{"experts_per_token": 1, "router_score": "sigmoid", "normalize_top_k": false, "init_std_router": 0.00948, "positions": "rope", "tie_embeddings": false, "init_std_down": 0.0, "lr": 0.0142, "beta1": 0.95}
Below are experts of layer 4 (counted from 0) of a mixture-of-experts language model. Rows are named router (the router's row for the expert), gate (a neuron's input weights, with its number), up (a neuron's input weights, with its number) and show model dimensions 0-191. Each number is 128 + 32 x the weight over its row's rms, rounded and kept within 0 to 255.
After each expert's rows: a language model's description of what the expert responds to; "mostly gets" lists some tokens that are sent to it at least half of the time. This comes from a sample of Wikipedia text that the model never trained on.

# expert 1
router [158 161 109  96 150 151 103 156 105  92 153  91 134 157 160 166 117  90  91  95  99  84  97 111 115 165  61 124 151 142 105 180 125  70 170 154 160 158  52  96 145 111 174 122 102 138 131 136  91  86 144 159  58 141 149 109 139 126  92 150  99  41 172 122 129  95 146 107  98 173  99 123 174 148 161  85 158 140 115 104 112 100 146  99 117 177 157 112 118 182 134 136 157 147  74 121 157 168 130 172 153 115 168 131 156 174  85 173 170 137 143 101 122 154 153 109 111 155 141 144 139 114 139 153  66 146 163 101 133 139 183 106 145  73 182 169 108 140 168 177 131  86 143 159 154 114  81  86 157 164  88 153 112 176 135  72  85 113 100 171 132 124 145  85 123 118  60 146 129 118 163 183  77 104  75  85 121 192 112 145 112 148  78 116 164 124 162  91 160 110 139 100]
gate1 [ 85 133 146 189 130 153 169 106 102 160 125 172  81 119 127 132 119 103 150 102 129 103 106 113 180 155 139 142  70 122 141 137  94 126 152 114 129 106  94 131 154  90 190 112 100 176 178 119 116  38 131 121 140 191  98  79 141  97 108 107 151 149 160 101 151  85 172  44 124 143 125 145 179 105 160 149 100 179 110 162 154 136  79  80 123 109 128 131 142 128  96 159 160 158 138 145 169 135 125 138 144  92 164 141 134 126 146  72 130 123 171 122 140 119 153 131 114 144 168 114  99 168 119 204  99  50 161 121 125 151 116 142 102 137 167  86  72 106 132 156 115 112 102 181 135  94 129  85  92 193 174 154  69 122 134 139 101 137 171  67 163  77 109 171 103  89  94 135  89 131 105 173 132 114 107 105 105 118 203  66 112 132 104 113  83 115 154 116 133  64 191 175]
up1 [ 86  88 160 165 142 165 102 130  87 125 132 122 116  73 160  98 132 127 113  67  97 120  76 105 120 182 128 133 103 180 119 157 155 107  88  75 133 145 129  85 171 101 108 150  63 147 142  73 158 109  83  95 104 113 121 159 136 146 130 123 117 105 172 162 182 144 139 110  85 144 154 188 165 139 142  94  85 206 135 154 110 155 114 109 137 159 107 116 129 168  78 136 130  89 107 165 149 126 119 137 133 148 189 209  99 112 174 105 138 124  93 162 105  47 148 109  38  93 116 104 100 150  98 185 162 151 116 130 133 113 128 137 100 140 115  85 107  84 135 106 123 128 131  98 162 132 111  95 157 159 134 201 101 102 186 154 167  99  93 150 142 144 120 164 185  68  75 132 154 129  62  98 159 144 160 137 100 119  63 117 174 132 105 115 111 127  91  91 166 143 180 149]
Function words in prose. Auxiliaries, quantifiers and light words inside running prose, often music or album text, e.g. has, both, three, included, all.
mostly gets: " has", " both", " three", " all", " most", " each"

# expert 4
router [132 169  82 124 129 147 131 154 103  95 127 122 155 156 139 150 114 101  79  97  87 106 100 120 129 204  56 119 158 149 121 177 112 125 154 153 140 130  75  82 160 116 157 114 126 143 146 133 127 130 153 154  90 125 148 114 153 141 108 184 117  85 144  83 115  62  85 141  95 167  69 119 177 162 152 104 116 136 126 113 117 100 162 114  95 133 141  91 159 163 144 135 180 181  82 104  91 154 122 182 121 113 164  97 152 177 112 183 163 138 158 117 105 160 163  93 114 199 138 187 142  96 144 139  87 164 126  81 140 115 186  55 163  97 167 190  75 117 170 128 125  71 153 134 130 115 100  80 166 151 139 156 111 131 159  85  58 104  97 164  89 102 151 104 112 122  77 171 110 131 164 154  73 106  85  71 144 145  86 126 107 151  95 105 186 131 152 111 182  89 121 107]
gate1 [129 120  98 169 151 153 146  88 108 173 134 132 154 110 107  67 141 123 180  61 128  82 119 142 181 189 129 161 117 116 160 155 102 152 114 140  86 142  96  91 133 141 156 118 140 147 184  84 127  43 103 107 130 171 172 150 128  86  88  96 170 145 118 135 132 117 155 104 154 151 122 109 154  75 174 170  69 126 178 124 203 193 139  86 119 112 139 141 124 146 131 131 108 133 155 134 147  89 108 201 147 117 123  90 123 161 133  75 123 105 158  76 116  92 138  85 105 145 166 113 106 109 144 175  95  79 235  88 167 145 138  92 146 135 106 114  70 121 150  92 104  59 154 105 113  98 180  93 120 163 187 126  89 142  85  93  98 132 154 120 164 121 118 159 105  99  99 121 132 156  97 156 152  81 131 110 118 136 137  89 160 140 142 107  42  97 139 135 108  79 118 101]
up1 [128 120 168 135 177 178 108 140  68 196 133 200 107  82 146 146 114  96 105  89 107 136 128 156 108 105 114 137 148 198  89 117 152 153 134 109 159 151 145 123 126 116 156 104 135 158 129  90 124 120  73 138 127 163 145 151 126 125 124  86 171  97 155 168 153 162  57  58  71  87 161 164 126 168 148 102 116 157 154 155 110  71  99 112 119 120 154 146 119 146  95 112 140  81 108 132 112 126 130 143 129 151 166 191  98 137 147 122  98 146  93 164 124  90 123 117  59  93 124  91 125 130 111 130 108 160  67 136 159 125  55 118  77 161 118 120 101 125 128  78  94 108 157  65 200 121 161 102 179  99  90 153  89 128 100 138 155 111 149 129 141 136 176 183  85  53  55 117 145 185  92 100 114 113 137  64 120 192  76 116 159 129 110 102  91  84 104 138 166 147 134 137]
Head nouns of names. Final nouns of organisation and place names after a modifier, such as national volleyball team, football club, River, School, Airport.
mostly gets: " School", " classification", " Airport", " Railway", "idae", " army"

# expert 15
router [145 180 129 119 178 141 103 121  78  57 143  95 160 165 123 167  92  83  79 119  97  80 103 104  86 165  94 133 156 185  95 142 132  85 172 172 140 119  61 102 135 111 162 137 109 169 143 139 130  85 137 132 101 110 141 126 117 112  98 138  92  82 172  89  99  95 126 125 105 150  67  95 175 131 157  46 152 133 125 130 122 114 159 112 114 163 171 101 139 169 150 141 158 148  93 132 112 133 105 150 169 118 149 114 173 185 114 134 154 146 133 125 124 161 169  99 121 174 145 154 152 125 144 162  58 154 141  92 128 130 173  51 124  70 182 155  76 165 178 107 132 110 144 184 103 110 140 131 142 179  96 152 108 173 148 115  78 107 116 189 128 102 144 108 134 113  72 140 115  86 182 187  90  87  98 102 160 152  84 145 115 165 125  98 169 124 165  68 155  89 133  78]
gate4 [136  77 167 162  81 129 100  63 100 142 150 109  68 145 182 119 190 125 170  87 149  92 133  98  82  90 123  83 113 156 147 178  54 104  91 151  94 130 145  95 155  95 151  89 105 138  75 149 127 115  67 161 147 153 176 123  86  94 121  76 131 159 103 118 141 116 154 107 141 128 108 148 143 118 172 115 163 150 142 211 119  99 145  92 107  72 144 125 145  97 155 135 109 158 123 118 143 140 133 156 164 120  96 189 170 120 152 117 120 165 172 156  93 106 115 108  84  99 123 162 183 185 108 129  79 186 141 122 130  57 144  88 150 108 106 140 216  98  96 118 139 118 104 185 160  94 112 160 127 138 133 153  98 135 107 148 106 159 160  97 195 145 121 105  89 146 164 100 133 158 134  97 135 126 218 142 133 126 161 116 190  95  96 102 157 136 154  94 122 120  69 110]
up4 [187 108 127 113 145  95  88 118 146 149  82 108 115 173 117 112 157 132 106 123 152 148 141  84 126 103 187 124  62 177 120 180 194 159 111 143  94 165  91 178 140 101 112 161 149 141 133 121 104  85 156  86  90 175 158  81 169 125  92 122 129  78 114 153 129 169  82  42 141 175 133  59 140 131  91  79 102  51  85 107  99 145 126 117 108 146 101 157 186 104 119 131 131 114 140 134 100 137 135 103 172 117 118  77 110  96 113 147 139  48 190 103 109 128 137 129  85 166 118 148 135  59 144  80 215 117  92 126  81 117 108 141 137  82  87 146 158 128 141 152 112 115 117  93 163 148 144  58 162 105 160 159 106 118 175 154 188 104 142  89 167 148 128 137 125 108  95 136 108 153 174 120 169 107 140 121  91 156  97 109 151 155 118 155 135 167 137 149 160 111  65  96]
Sentence starts and breaks. Periods, line breaks and sentence-initial pronouns or adverbs, e.g. He, she, However, According, and I in quotations.
mostly gets: " However", " she", " They", " he", " This", " According"

# expert 12
router [153 170  99 131 163 137 111 141  71 106 148  77 143 177 138 195  73  92  90 115  88  61  87 122 134 190  70 130 150 134 103 154 124 118 146 184 141 117  61 112 172 112 171 125 109 165 161 114 121 102 144 135  86 102 182 116 131 136 124 139 127  68 164 107 130  94 112 142 125 167  81 126 192 150 139  84 116 134 117 124 138  67 163  92  96 135 182  81 153 143 160 138 149 168 109  91 118 164 109 159 119  96 137 107 135 166  99 181 140 147 140 119  87 145 165 107 113 147 129 182 155 117 135 151  68 144 138  88 155 136 180  97 151  63 185 174  84 138 152 116 134  96 136 143 158 104  99 129 143 149 130 163  99 134 170  68  55  97 103 139 119 133 139  88 166  83  98 139 149 150 164 181 113  90 103  64 124 135  72 149 114 169  58 114 150 132 161  78 157  96 165 112]
gate4 [133 123 171 169 113 119 132  85 105 117 189 107  78 113 149 129 136 158 131 138 159 154  79 144 109  98 117  82 131 137  95 164  87  93  59 136  62 142 139 119 117 109 125  99  93  92 109 125 163  81 107  89 121 152 140 133 142 125 152 134 126 110  99 208 162 180 124 118 158 154 108 190 157  97 148  67 151 160  81 175 115 145 165 131 121 144  90 110 152 128 150  85 124 145  83 144 130 185  84  89 129 112 113 165 119  49 174 109 104  70  89  98 128  74  95 116  96 130  44  90 149 177 128 124 144 177 122 142 119  83 126 110 151 171 149 140 163  80  94 119 133 122 133 154 138  97 138 132 115  89 144 149 123 129  67 138 108 139 142  93 165 162  99 106 109 145 136 144 109 149 208 174 128  67 120 102 122 128  77 213 192  80 138  66 161 128 173 136 116 155 122  78]
up4 [145 131 101 140 106 145  95 127 124 116 119 156 133 136 116 199 157 182 129 155  99 138 157 102 136 135 153 138 103 136 147 168 139 180  77 136  53 126 121 169 151 135  87 101  90 130 118 107 107 114 149 114  78 142 139 154 145 140 144  63  55 121 184 167 121 134 106  69  84 153 107  68 183 180  57 128 104  62  98 122  96 114  30  86 115 160  88  81 126 109 144 100 141 147 165 118 105 140 138 135 177 163 132  65 176 126  99 118 119  98 198 100 153 137 158  89 164 123 135 142  78 103 115 131 139 101  87 113 135 125  99 177 113 118  61 100 158 141 124  90 127 139 153 148 159 129 142 125 160 153  94 116 173 130 118  71 104  98 124 105 223 156  99 106 137 138 153 108  84 159 155  81 130 161 186 139 176 132 100  85 178 154 155 176 181 110 151 137 118 118 131 120]
Punctuation and field separators. Commas, colons, line breaks and pipes ending infobox labels or clauses, as in Plays:, Established:, blank lines before headings.
mostly gets: "\",", ",\"", ",", "\":", "%;", "):"

# expert 2
router [134 176 134  86 167 148 100 154  55  94 149  77 155 217 130 140 110 105 118 105  88 109 109  77 112 156  77 147 161 141 119 128 139 126 151 132 161 137  94  85 140 103 168 142 117 159 167 117 108  70 174 159 107  99 169 119 142 135  87 172 121 103 133  75 124 104 113 125 118 183  99 122 191 148 159  94 137 160  98 121 182  76 169 101 108 156 176  93 144 160 140 156 153 157 135 114 134 176  85 165 143 116 142 102 188 136  90 154 158 186 136 104  93 135 152 104 134 179 138 172 177 109 141 123  46 127 177 113 160 120 150  95 147  71 158 175 100 125 146 102 137 116 186 137 127 119 143 109 169 165  91 169 118 135 126  70  90 139  96 159 125  71 160 113 126 141  81 152 110 160 184 169  97 112  92  69 130 154 132 147 107 161 106  99 180 101 196 118 133  99 168  85]
gate1 [110  86 111 128 119 135 137 101  80 142 123 161 154 131 171 106 154 103 125  67 113  40 138 191 163 145 176 114 126 117 170 144  86 153 125  96  89 147  91 139  98 110 163 105 128 131 170 113 127  77 145 140 134 191 101 102 122 113  86  54 188 144 152 177 136 145 163 100 101 148 123 149 148 102 135 175 133 162 151 133 165 137 146  85 110 121 170  86 141 138 137 136 120 141  93 143 141 149 149 172 106 133 148 152 149 149 145 100  93 116 157  90 139 148 146 116 167 140 131 162 136 100 127 188  82  95 155 143 162 151 137 120 127 135 145 102  38 139 155  92  34 102 128 107 155  85 169  54 131 190 129 100 110 139 114 124  94 113 153  67 159  89 137 142  73 111 104 115 101 129  68 120 126  97 136 154 117 141 163  62 183 165 132 120  27  97 157 144 142  56 126 181]
up1 [ 93  99 135 102 113 194 124 174  85 125 136 130  79  90 142  99 130  87 151  56  99 146 112  99 141 153 149 152 140 162 105 146 189 167 122 106 117 124 150 105 217 142  93 151 123 141 129 120 173 205 107  99 106  49 130 196 135  91 168 121 106 107  83 156 161 143 126 134  89 150 147 132 114 152 181  88  96 149 144 146 135  64  97  93 151 189 118 149 156 159  83 113 144  21 156 139 135 112 132 115 138 142 140 185 131 135 124  94 120 133 106 177 138 107 108  98 100  73 163  80 180 138 119 160 149 174  52 133 159  99 108 149  93 121 121 165 172 108 101  99 138  82 163 142 132 116 115 115 147 163 119 165 135 155 124 125 173  94 141 131 143 135 123 162 155  55  71 122 150 166  60 118 169 162 157 134 158 143  94 148 149 143  71 107 157  75  95 132 137 121 118 122]
Word-ending verb suffixes. Word-final pieces inside verbs and adjectives, mostly inflections like -ing, -ed, -ified, -ic, as in disqualified, prompted, knowing.
mostly gets: "ifying", "ify", "ued", "ecting", "led", "ised"

# expert 10
router [122 176 130  97 144 117  84 146  88 115 106  78 154 209 122 130 129 128  97  67  91  84 105  91 114 143  46 148 150 154 120 191 147  83 148 139 151 150  85 110 172 117 145 108 117 156 127 135 133  90 151 152  48 121 165 120 127 156 106 158  95 123 173  94 119 101 111 102 118 175 101 144 179 155 136  50 116 139 123  91 129 100 139  71  76 120 147  95 121 167 151 125 137 152 109 108  91 164 104 168 126  71 121  86 147 128  97 210 160 157 147 127  87 140 134 135  90 157 108 202 156 116 153 138  60 130 127 107 147 104 153 121 171  90 156 141  95 130 178 154 115  83 137 146 183  95 104  84 162 159 118 181 104 129 164  56  90 122  86 156 126  95 138 101 130 105  90 154 106 151 156 147 104 145  90  87 157 150 112 122 109 138 148  85 202 130 180 130 155  79 151  87]
gate1 [ 94 133  90 140 137 113 143  67 112 167 141 123 164 104 131 113  97 128 146 117 132  74 131 117  89 117 158 118 137 128 122 152  83 120 115 115 143  80  81 162  53 116 165 121 144 155 172 156  86 120 133 100 120 167 125 103 151 134 118  64 159 141 148 171 160 128 163  85 130 195 138 130 120  86 142 136 104 133 168 148 153 170  95  85 128 119 193  98 108 153 150 167  73 147 138 179 140 126 157 142 116 111 130 155 112 154 163 109  98  79 126  73 170 112 151  89 135 166 139 168 105 136 124 153 109  75 179  68 125 142 116  57 118 156 159 103 107 141 123  84 111  90 153 186 111 112 135  65 115 185 208 143  97 146 141 128  77 119 163  66 146  43 101 119 118 136  79 109 121 138  99 145 136 122 135  83 145 165 166  54 204 142 132 194  49 108 139 144 131  77 133 119]
up1 [131 113 144 143 147 187 133 126  81 123 120 146 104  89 127 147 121 115 105  96  93 177 120 132 101 101  99 169  92 148 124 157 110 134 134 112  85 102 123 100 134 104 114 126 160 107 123  98 195 142  33 102  95 160 170 150 113  61 121 103 134 100 137 138 161 157 101 154  83 145 110 138 150 163 158  72  91 173 136 121  98  88 121 157 147 203 112 114 130 193  96 129 133  45 138 149 139 155 107 132 124 195 132 198  74 101 110 111 187  87  76 159  96  81 161 124 100 112  99  96 105 132  67 152 123 129 157 119 143  99 122 155  92 161  99 155 158  77 118 106 122  86 113 131 134 108 142 101 140 124  99 164 136 141 171 122 175 109 123 111 138 121 107 166 140  19  83 100 171 106  63 163 135 151 168 151 113 166  87 121 124 148 137  81 110 106  83 112 224 141 144 162]
Mid-word letter pieces. Inner letter pieces of uncommon or foreign words and names, such as Princeton, stanzas, puzzle, Aziz, line breaks.
mostly gets: "jamin", "mad", "esh", "ith", " Veg", "ç"

# expert 7
router [161 147 132 125 142 145  67 139 108  70 129 107 162 210 136 174 136 120 113 108 106 102  97 105 152 162  89 134 145 116 135 171 136 112 122 168 133 169  51  98 156  90 183 157  96 169 166 129 131 104 132 163 106 108 153 103 133 157 113 154  77  88 144 119 110  51  88 143  96 177 110 138 183 149 136 105 141 145  83  88 155  74 147  95 112 148 161  82 169 184 193 109 130 187 102 133 123 127 126 174 128 123 161  91 176 156 115 160 197 160 135 133 103 135 134 106 125 164 138 175 163 106 135 167  45 164 176 120 165 146 169  88 153  80 135 131 110 132 143 135 141  81 114 162 131  86 105  98 152 158  98 133  98 129 168 107  91 110  53 141 113 117 125 115 151 129  82 160 121 133 147 175 115  88  77 104 163 149 111 140 101 157 134  93 178 114 145  94 149  41 117  70]
gate5 [ 85 162  93 143  88 163 148  98 104  75 129 129 204 148 106 124 185  69 143 131 148 111  77 154 131 137 126 106 127 123 164 180  92 135 107 224 158 149 157 130 123 116 138  90  85 125 115 138 106 116 158 129 136 151 184 135 170  69  94 122 124 143 150 138 168 115 191  92  83 126 113 106 112 125 107 107 135 145  88  95 131 134  91 144 142 131 101 103 125 189 171 189 136 105 106 119 137 108  90 136 133 130 167  51 111 106  93 160 118  83 158 129 119 152 104 156 107 135  96 174 132 141 134  60 123 121 125  89 117 157 130 164 141  66 115 108 117 195 102  80 120 111 130 174 108 126 217 111 123  74 161 196 111 156 147 186 134 122 116  84 155  76 100  94 217 110  83 120 142 114 131 152 182 110 171 112 165 143 101 142  88 126 144  88  91 168 124 151 106 116  69  93]
up5 [ 88 141 163 189  92 117 143 169 121 142 143  95 150 123 128 165 146 188 102  69 110 123 103  65 181 147 157  72  50 101 139 142 215 146 100 112 135 115 192 145  98 144 156 158 111 140 165 129  60 108 112  55  65  94 103 130 123 115 113 139 146 135 102 158 103 118 160 124 144 117 155  79 154 118 148 105  35 148 113 167 132 183 109 135  99 100  81  83  95 120  78 148 192  98 179 104  97 132 183 158 112 115 157 180 140 148 124 121 132 154 124 126 149 195 116 104 121 109  68 170 178 137 129 125 123 131 139  42 100 105 120  92 126 139 121 150 115 140 130 184 126 105 106 185 113 109 174 168 140 114 119 187 108 129  92 127 153 168 137 144 150 101  72 148 159 158 118  76 145 179 144 121  65 152 127 106 124 151 126 120 110 138 152 118 109 136 135  99 129 171 160 110]
Articles and word endings. The articles a and an, table pipes and dashes, and final pieces of split words such as Mesopotamia, algorithm, enemy, Marathon.
mostly gets: " a", " Candidate", " an", " Parliament", " interview", " parliament"

# expert 3
router [144 159 125 145 179 137 125 148  93  81 160  92 129 215 155 167 131  81  96 109 110 111  87 121 105 172  56 131 164 165 137 135 133  96 175 157 139 102  78 126 138 103 171 132 133 146 137 107  92  69 159 105  73 106 155 139 155 142  78 128  86  89 154  84 130 100 115 128 119 181 109 114 178 129 139  81 130 150 104 111 143  99 149  45 102 140 178 104 139 173 159 136 156 130 102 129 103 157 110 157 124  95 122 103 175 190  68 164 164 159 131  79  80 138 147  99 104 137 129 160 193 146 149 151  67 161 122  81 174 141 200 110 124  63 173 154  96 115 169 141 154  95 136 171 133  91 135 121 130 155  87 132  99 155 152  94  75  70 100 155 125  66 141 119 130 113  84 141 125 136 191 178 130  89  95 102 136 138 108 129  89 146 113 113 152  91 166 106 136 105 172  86]
gate1 [137 121  99 184 194 103 152 135 121 154 122  93 138 112 168 144 147  96 175  82 135  78 180 115 193 134 119  98 115 129 130 172  77 162  92 139 125  88 116 141  83 154  93 138 158 145 132  77  94  90 122  61 159 162  91 113 150 116  74 129 165 140 117 192 167 133  94 101  90 176 120 149 154 119 138 162 117 130 133 122 170 156  89  86 108  94 127 111 166 148 133 152 129 142  72 106 127 122  98 188  90 181 140 111 132 140 100 119 134 164 139 105 110 124 167 171 119 120 137  95 107 118 155 144  66 115 158 116 123 143 126  59  85  99 162 114  49 160 151 142 148  65 127 141  97  87 125  89 102 137 131 110  88 137 124 155  67 104 130  89 153  43 164 133  86 141  81  96  90 127  99 183  98 102 107  65 126 114 154  50 122 141 105 137  59 104 173 152 105  64 145 132]
up1 [130 100 156 162 149 168 160 144  75 145 156 147 140  88 176  86 140 127 146  99 144  86  73 102 114 142 113 105 134 193 110 122 139 172 105 156 113 145 151 123 103 140  81 129 143 170 109  88  90 161 133 113  92  73 150 159 141 169 127  49 115 141 138 209 162 161  87 118 119 157 135 144 114 172 150  76  80 184 172 145 125 108  83 105 132 126 102 151 181 150 102  81 130  50 116 114 113  94 140 134 136 139 200 194 115 156 145 117 135 148 101 195  69 109  88 112  64 102 107  70 136 109  96 166  77 141 104 132 124 106 101 161 134 155  87 119 126 133 140  94 139 110 115 149 179 129 118 119 147 122 167 123 108 141 147 146 133  56 106 120  98 157 116 135 127  64  82 110 160  80  67 155 122 114 140  70 139 112  88 143 173 188  85  86  69 110 126 123 179  95 110 144]
Prepositions and conjunctions. Prepositions and linking conjunctions after verbs or nouns, such as to, in, of, by, after, before, until, than.
mostly gets: " before", " after", " to", " but", " than", " After"

# expert 8
router [143 177  67 111 164 124  65 126  75  94 143  88 136 181 111 143 117  72  83 103 118 102  70 111  94 151  99 148 138 170 155 158 152  98 156 152 123 113  74  96 188  80 145 122 103 173 148 107 109 100 162 144  90 128 150 127 131 121 114 178 133  86 168 104 138  44  92 141 121 176  97 119 184 153 192  85 145 133 111 123 152  93 154  98 107 167 153 112 149 170 148 129 164 182 117 124 128 164  96 191 113 108 143 110 175 158 129 159 179 135 159 126 105 144 150  86 101 215  97 162 168  87 163 147  84 141 142 106 148 149 151  86 141 113 172 189  65 142 148 122 125  92 151 170 154 129 101 117 147 167 127 144 102 156 147  67 102  88  97 173 135 109 146 117 151 126  92 151  94 138 151 168 103 111  79 110 161 154  98 120 101 139 105 118 201 126 160 106 175  81 150  97]
gate4 [164  79 149 127 133  77 122  59 109 129 132 127  41 100 153 128 163 132 141 128 193 137  94 159  85 156 155  68 134 169  65 101  56 158 116 110  42 152 121  92 108 123 136 133  62 129  36 141  93 160 132 122 133  83 144 117 151 106 167 120 119 136 103 151 206 185  87 121 137 133  82 167 149 105 113 117 140 137 117 142  91  85 145 102  95 109 130 125 179 152 158 136 102 169 141 144  98 203 107 115 149 133 100 136 144 106 150 141 159 122 131 152  97 151  67 137  87 105  93  73 146 136 121 165 118 157 125 129  75  75 126 152 129 114  98 133 193 110 129 129 159 115 124 170 169 108 101 166 129 130 177 143 115 170 109 108  80 130 125 134 147 119  87 151  54 170 132 167  90 169 125 152 118 113 105 113 120 185 112 132 124  70 129  59  98 134 133  66 164 133 123 107]
up4 [168 131 123 121 131 109  91  60 105 116 131 156 113 132 129 135 186 132 116 158 231 149 131  86 133  95 159 131  83 153 107 108 115 188  87 135  74 101 137 120 133 104  99 126 147 122  88  97  97  83 164 152  94  90 137  78 136 144 122  82 132  73 160 155 158 144 102  70  94 219  65 135 120 144 147  73 167  78  99 168  89  83 107  98 106 147 111 132 180 121 138 140 101 127 130 107  94 162 146 127 150  89 114 123 117  57 154 150 174 118 157 103  69 149 107 132 104 135 100 131 116  73 134 184 200 136  99 134  71 119 118 126 126 126  76  76 157 138 130 123 131 136 118 187 181 161 157 139 180 153 160 183 106 170 160 148 115 118 114  95 140 173  67 133  98 146 142 172  93 177 145 141 179 121  91 110 128 167  90  94 164 133 129 120 189  87 136 133 114 153 126  99]
Table cells and names. Pipe separators and numbers in sports and statistics tables, plus capitalised name pieces and surname parts like Humphreys, Ergashev, G.
mostly gets: " Me", " Ke", " You", " Love", " Taylor", " God"

# expert 6
router [134 188 124 109 156 142 121 158  90 130 150  92 154 191 156 162 104 115  97 139  80  79  89  99 129 175  66 129 158 144 136 143 164  78 170 139 142 128  85 106 136 107 145 148  89 135 133 114  94  86 161 139  76 101 149 143 107 152  73 132  87  90 172  96 111  85 107 120  80 163  62 120 207 160 157  88 156 156 125 109 139  85 133 118  97 169 176  68 118 160 185 175 173 146  97 122 132 151 112 131 117 141 145 115 184 151 109 158 146 151 132 111  83 132 170 108  89 190 119 190 126 109 121 155  60 122 154 116 157 102 168  88 140  83 151 148 117 119 131 124 115 100 127 152 138  79 137 127 131 146 114 183  90 131 138  93  91  93  67 191 102 112 140  72 150 113  63 153 111 152 129 179  79 111 113  67 152 175 106 133  95 140 107 139 176 113 159  86 140  72 131  84]
gate5 [ 80 161  12 149 133 154 137 147 117 124 143  85 140 134 116 184 120  87 130 139 157 132 137 168 111  89 142 134 125 148 134 157 128 156  89 181 171 100 136 123  72 164 129 160  43 136 149 139 143 113 153  78 130 149 131 157 127  79 144 144 158 145 112 116 154 124 183 145 122 103 139 129 131 101  56 132 105 136  79 137 111 129 110 137 157 106  89 128 115 194 206 147 122 118  61  92 166 115  67 122 164 183 162 130 141 147  86 132 191 103 146 114 123 179 139 109  61 124  89 149 150 105 126  82 135 169 187  85 101  70 153 161 147  67 131  96 157 170 130  85 158 119 118  99 133 145 151 108  93 131 214 198 156 111 154 158 124 139 144  44 177  95 117 117 161 117 110 144 126 131 132 186 137 151 173 116 124 129 141 162 164 104 160  98 112 144 131 153 113 143  90 109]
up5 [ 98 178 110 202 143 124 139 151 115 121 181 119 127 116 146 118 158 139  85 139  91 114 120  75 161 162 144 138 114 112 135 106 180 102 124 159 160 156 157 155  85 132 144 158  70 202 185 121 111 157 134  63 111  79  98 113 160 153 138 171 147 125  62 137 139 112  89 112 184  91 137 102 141 153 115 112  94 109  75 115 151 154 147 131  68 122 126 114 180 114  82 121 162  85 168 117 162 127 116 121 138 104 123 146  97 202 148  80  99 190 130 136 174 167 129 109 102  97  81 204 180 104 121 130 132 147 182 102  62  75 121 119 142 114 105 115 138 108 102 144 147 110 139 139 161 125 150 141 160  98 133 198  66 126 120 150 169 180 112  92 200 111  90 145 126 164 144  69 155 158 119 159  78 125 107 151 121 114 134 131 165 116 131  99 134 160 109 137 120 144 230  78]
Infobox labels and fragments. Section headings and infobox field labels like See also, Career, Species, Scientific, plus mid-word pieces and digits in tables.
mostly gets: "See", "year", "Scientific", " Binomial", "History", "|---|---|---|"

# expert 5
router [143 194  94  74 143 116  72 146  76 106 174  93 153 171 132 186  81 114 116 105  60  94  91  85 135 137  80 148 164 146 121 130 148  90 142 144 162 116  95 112 177  93 167 147 100 156 130 127 123  90 191 162  87  81 178 136 106 137 130 133 131  82 180  77 139  69 107 141 121 193 109 109 205 157 143  82 141 179 112 121 144  96 131 102 108 146 148  83 113 140 167 125 165 136 100 105 116 131  84 150 149 117 131 118 161 146 102 162 174 159 137 125 124 150 137 110 136 176 119 169 166 117 162 141  49 148 166 100 181 114 148  96 167  67 160 141 102 143 133 140 161 102 138 171 129 118 127 100 140 147 101 142 105 133 171 115 111 140  72 177 167 129 152 122 154  87  63 141 107 134 143 175  95 139  93  77 154 168 109 137  84 152 136 105 188 123 139 102 192  74 160  75]
gate1 [129 109 113 118 133 108 146 122  94 129 129 180 146 123 151 137 130  94 139 100 100  66 154 104 116 152 147 150 139 126 210 197 109 132 116 138  87 186 119 131  79 102 194 154 128 152 177 118  99  97  94 203 140 122 151  71 142 163 121  81 196 155 129 174  92 111 150 117 165 134  89 143 120 100 163 180  91 201 129 145 155 116  76  79 102 124 124 106 150 137  87 134 115 174  88 132 118 158 137 164  99 101 132 102 148 199 110  87 141 156 158 122 115 150 127  81 150 169 135 174  92 137 146 148 106  50 169  78 152 107 128  87 114 132 108 123  79 100 121 122  70  71  93 132 132 117 164  99 123 177 166  79 146 145  92 122 123 137 196 100 193  69 122 128 106 121  83 102 129 129  82 172 129 130 143 137 135 150 152  73 146 147 134 154  30 134 115 136 182 135 131 137]
up1 [114 132 118 141 118 158 135 138  80 121 109 131  77  98 135  75  97 119 163  97  84 119  98  83 108  89 125  77 121 165 100 170 168 163 155 121  84 132 131  85 150 110 123 102 119 132 145  46 179 145  84 140  80  78 126 140  89  98 138 106 134 123  92 109 129 164 169 109 104 184 150 149 122  97 187 100 103 148  99 134  82 111 119 127 127 149  95 132 106 142  87 147 133  73 127 159  83 183 160 115 156 171 166 160 123  95 179  87 133 132 135 198 105  53 117 119 106  89 123  90 106 132 119 112 119 144  67 115 180 115 106 184 109 125 163 145 149  68  86 114 151  94 141  65 177 135 143 134 133 164 110 182 112 134 172 110 156 106 127 109 163 101 102 143 178  42 105 110 153 109  60 143 135 111 136  83 136 151  66 131 184 161  71 144 110 126  88  97 172  82 111 184]
Mid-word lowercase fragments. Lowercase word pieces inside longer words, usually after the first letters, e.g. "up" in unoccupied, "ens" in compensation, "ryst".
mostly gets: "ounc", "sequ", "ryst", "oser", "rans", "ropical"